Weights of a small mixture-of-experts language model, trained from scratch on English Wikipedia.
Size: 13 layers, width 256.
Experts: 16 experts in each of 12 layers, 224 squared ReLU neurons an expert.
Below are experts of layer 6 (counted from 0) of a mixture-of-experts language model. Rows are named router (the router's row for the expert), up (a neuron's input weights, with its number) and show model dimensions 0-127. Each number is 200 + 40 x the weight over its row's rms, rounded and kept within 0 to 999.
After each expert's rows: "gets" lists some tokens that make up at least twice as much of what it gets as of all text. This comes from a sample of Wikipedia text that the model never trained on. Tokens count by the router's weight.

# expert 11
router,145,201,187,213,153,175,193,204,233,198,253,271,263,153,190,172,198,150,159,280,257,201,205,94,154,238,232,164,204,149,138,194,280,233,198,200,171,208,211,197,172,146,202,237,242,156,270,208,199,241,211,267,188,243,201,184,180,151,256,150,139,242,138,164,173,285,181,191,236,161,131,220,180,214,199,182,249,219,185,234,161,165,209,158,217,165,97,218,279,162,188,134,160,239,238,171,137,84,171,153,216,217,235,224,211,303,215,235,166,87,188,152,259,197,263,213,227,281,265,250,125,223,206,209,175,123,162,214
up22,140,159,254,185,187,182,147,222,202,189,270,147,177,220,237,194,195,224,188,218,132,230,268,149,127,199,255,212,190,175,170,171,191,185,118,192,123,155,257,222,169,159,101,210,259,171,190,151,192,225,187,167,193,250,214,140,243,241,207,187,183,179,206,197,134,234,176,183,264,245,159,214,173,217,205,179,147,205,137,156,168,189,142,247,196,144,191,252,213,242,178,187,208,234,192,178,211,179,188,212,219,203,223,193,202,191,280,168,132,240,205,202,237,214,200,143,171,157,284,238,201,143,189,271,235,182,270,183
gets: " was", " is", " to", " a", " were", " are"

# expert 4
router,207,185,260,226,168,127,187,207,237,241,195,206,164,148,143,204,141,224,184,220,217,267,243,188,185,200,240,186,142,207,142,204,192,193,189,213,135,234,244,163,230,192,145,273,203,223,241,223,103,181,240,231,221,233,192,290,186,127,197,109,205,245,139,205,172,276,176,209,211,195,232,246,256,159,225,139,209,169,183,162,196,175,260,210,192,229,185,190,203,140,221,218,132,198,233,174,143,151,207,213,277,166,176,209,163,274,211,222,216,240,143,216,220,216,213,291,240,215,268,192,152,214,152,184,166,138,224,211
up11,189,219,293,191,237,139,205,165,204,220,230,125,174,176,140,194,231,159,184,266,157,230,229,222,206,192,206,111,156,244,260,232,209,240,178,218,129,213,198,204,146,215,241,264,194,171,199,236,119,187,177,187,201,222,223,193,213,179,233,199,220,240,227,213,162,311,180,135,221,198,203,225,299,176,207,200,239,217,228,249,124,204,222,174,131,165,141,243,214,185,171,208,226,247,203,235,225,165,189,185,202,177,207,238,241,214,319,125,193,273,176,198,189,215,205,219,199,249,193,187,222,226,210,194,138,219,249,284
gets: " |", "it", "et", "er", "in", "en"

# expert 10
router,223,217,248,167,162,202,268,135,239,200,169,228,178,158,169,167,127,171,260,271,180,235,133,187,182,228,223,248,205,253,192,116,333,160,225,224,153,174,226,263,145,206,200,246,169,156,198,209,135,185,221,297,257,244,225,290,213,166,260,194,117,228,165,181,196,218,200,218,256,183,153,241,181,219,210,196,218,146,102,182,166,212,177,176,193,187,182,253,235,130,141,196,175,168,262,152,175,233,205,154,216,173,190,229,204,304,127,208,247,241,212,257,229,194,226,264,171,229,266,231,214,190,171,222,156,172,164,184
up21,185,219,234,173,146,216,177,190,219,169,256,176,158,110,129,179,177,232,102,188,164,193,237,167,192,195,213,188,172,229,225,262,235,177,201,299,96,214,196,159,193,112,155,179,254,245,211,183,182,186,240,209,146,196,193,239,270,248,229,170,181,221,182,214,132,231,171,240,147,196,217,157,243,115,307,226,200,211,229,182,201,190,237,203,277,169,171,224,230,262,221,281,187,222,253,219,151,181,129,126,276,179,215,270,165,252,140,216,191,165,205,257,237,255,223,188,228,149,256,210,228,177,253,199,193,148,250,217
gets: ",", "s,", "),", "e,", "a,", ")"

# expert 14
router,168,150,205,143,224,270,184,254,249,206,215,167,167,161,150,228,148,155,219,198,250,229,249,81,200,169,225,197,185,216,217,216,139,215,192,273,167,194,223,144,144,133,289,200,241,196,212,200,150,176,160,205,159,256,238,229,186,187,228,150,185,205,186,206,132,217,138,206,245,130,173,285,236,184,247,187,198,227,269,206,156,165,234,185,165,154,221,225,226,176,213,175,156,206,229,147,144,149,89,189,199,113,215,209,183,334,238,226,225,147,258,171,263,209,194,239,203,220,244,214,157,277,205,195,202,146,152,185
up10,207,237,204,129,205,172,208,194,218,247,233,223,159,159,182,184,187,215,245,200,135,212,264,227,233,195,161,186,205,246,184,225,195,208,185,306,209,232,186,168,116,157,231,190,172,228,267,140,142,195,192,174,158,172,226,185,166,156,222,192,185,172,336,157,209,241,213,206,167,250,177,253,213,231,181,145,195,153,217,179,183,195,255,175,180,206,280,287,212,257,171,202,168,161,198,116,172,125,213,170,137,129,211,132,209,223,204,128,160,242,246,238,184,210,174,251,204,274,147,187,194,210,212,205,102,128,302,129
gets: " of", " and", " in", " to", " for", " by"

# expert 3
router,140,194,247,266,112,230,265,183,233,192,174,229,226,184,149,186,157,137,157,218,250,255,141,167,187,195,207,227,215,210,160,153,292,131,169,199,197,196,244,122,200,219,180,232,154,175,294,128,183,157,237,233,152,252,238,212,204,156,174,141,172,186,213,227,215,191,172,197,219,174,204,201,145,187,301,111,185,182,173,262,205,213,316,187,208,195,163,207,202,186,181,197,203,196,178,115,164,215,188,110,163,180,248,168,103,276,208,181,184,112,201,129,244,249,196,236,195,186,154,186,222,285,165,229,193,207,217,222
up11,196,242,275,87,180,185,247,253,248,213,213,176,128,239,233,128,210,233,177,272,242,246,114,164,257,264,192,212,218,146,136,190,229,153,202,236,158,125,204,95,257,137,263,257,182,199,251,219,167,202,199,184,143,189,183,248,277,192,163,205,192,266,246,187,191,272,216,260,217,233,181,294,126,171,259,203,195,271,198,222,221,219,191,235,165,218,172,224,197,235,179,197,157,164,137,167,192,217,213,231,243,205,208,276,227,228,161,210,169,178,155,230,224,219,145,186,205,244,156,204,176,194,127,201,217,151,232,122
gets: "ing", "s", "ed", "a", "es", "y"

# expert 7
router,129,202,245,231,202,248,211,249,244,124,254,227,185,129,163,236,184,211,207,266,269,278,151,170,157,218,220,215,194,182,256,154,157,151,212,315,144,178,222,205,157,167,194,191,165,192,298,254,101,180,214,197,233,213,225,234,155,156,245,146,171,197,198,215,214,203,158,176,254,139,184,262,189,199,237,165,216,229,179,200,181,227,246,177,156,182,234,237,249,201,235,181,212,183,201,189,138,152,189,164,225,181,271,248,190,339,221,194,186,178,250,209,275,197,194,236,191,251,240,223,185,225,161,193,138,105,157,160
up12,238,265,154,212,136,167,155,264,191,249,220,187,218,178,188,226,248,183,271,209,251,185,151,176,255,204,206,197,194,194,167,171,223,179,176,121,188,227,146,159,197,221,242,233,127,264,285,205,198,165,155,218,174,152,220,136,187,194,191,181,162,211,158,238,235,159,219,183,194,163,236,246,201,152,240,133,202,178,250,169,170,192,219,135,234,154,185,237,228,180,126,203,181,149,203,237,219,170,154,188,155,189,191,276,173,271,217,216,288,270,239,213,192,283,217,213,189,229,137,193,178,179,193,202,148,148,155,185
gets: " |", "|", " the", " in", ":", ";"

# expert 6
router,200,158,245,170,178,181,250,196,269,185,167,277,167,146,138,191,180,186,199,260,147,229,147,71,173,255,267,162,235,225,164,163,192,221,197,184,199,276,210,174,170,103,253,235,195,194,179,195,149,165,162,163,240,226,222,190,178,192,249,146,165,259,237,163,201,240,154,243,238,176,181,209,216,145,184,163,283,197,217,233,154,173,179,152,188,221,210,238,244,198,223,184,128,191,169,181,171,233,165,188,266,174,192,266,162,202,205,238,266,168,228,222,247,270,229,202,227,264,234,208,123,223,163,254,133,142,192,165
up26,203,229,262,229,222,196,211,173,285,187,249,236,219,156,184,170,203,180,191,320,256,203,199,178,236,182,195,186,243,177,208,178,221,246,295,227,133,143,232,210,207,188,233,151,298,150,242,59,189,198,170,147,242,271,188,246,163,172,192,164,168,183,185,209,174,278,119,154,190,209,153,206,175,156,172,196,184,264,199,229,244,108,235,289,184,162,167,228,190,263,159,228,196,232,293,178,217,158,231,203,149,164,212,187,195,205,248,231,276,223,203,135,228,227,214,160,169,185,228,213,283,211,168,263,212,147,162,229
gets: "\n", " (", " B", " S", " L", " C"

# expert 0
router,212,161,228,218,169,213,187,232,212,178,193,212,194,186,154,197,156,197,242,220,213,238,171,163,134,202,261,255,200,296,196,197,278,183,200,235,132,190,246,244,170,178,286,258,274,181,138,154,132,148,186,205,174,238,210,205,213,178,275,166,140,179,193,198,136,225,167,252,240,174,183,262,201,222,254,238,192,159,127,176,143,111,181,118,249,166,268,207,208,140,187,197,185,187,194,177,169,224,108,124,223,129,141,237,130,207,187,177,162,185,236,265,231,194,246,208,201,227,261,196,223,145,212,211,210,184,213,198
up3,211,151,190,220,161,248,231,166,233,239,130,165,151,213,117,143,83,99,268,194,191,169,186,213,200,156,187,168,195,216,192,170,236,224,248,231,209,217,168,195,214,109,186,210,181,189,244,208,225,196,88,212,242,262,233,178,199,206,224,216,186,204,240,150,153,230,273,225,211,109,169,192,157,195,267,178,226,228,217,187,224,209,224,179,209,194,218,170,184,225,200,124,194,232,182,138,167,79,190,208,184,225,187,236,127,225,192,225,213,138,257,219,215,219,255,141,154,177,207,137,188,217,246,152,212,188,195,222
gets: ".", "s.", " he", " He", ").", "es."

# expert 13
router,176,171,247,210,156,175,241,200,233,225,215,219,254,180,148,165,158,169,240,238,205,207,181,195,121,174,234,197,163,234,257,197,206,239,187,287,171,160,190,201,177,188,241,192,264,168,218,212,146,182,164,204,229,252,263,243,234,168,250,158,180,174,198,203,118,225,118,213,219,178,183,272,165,195,199,151,217,248,246,228,171,158,240,167,251,113,167,222,232,199,208,194,159,235,237,169,175,156,172,196,227,138,197,162,173,317,157,203,265,161,265,148,221,197,265,230,187,236,249,241,137,260,136,214,184,127,137,166
up12,185,235,214,157,122,190,197,180,258,239,190,245,146,183,165,178,194,224,214,228,172,228,209,183,193,170,222,214,194,112,186,213,196,239,271,137,229,227,236,246,150,184,137,267,165,173,243,198,265,153,241,196,186,212,146,174,169,217,238,184,211,189,123,163,161,158,137,214,263,143,179,189,237,225,191,190,246,143,118,211,266,175,331,210,221,164,204,184,249,158,191,160,264,199,179,204,218,247,187,163,263,172,227,201,208,201,220,213,198,203,190,163,170,256,184,129,273,282,301,241,189,233,103,211,182,96,166,162
gets: " the", "-", " a", " The", "'s", " as"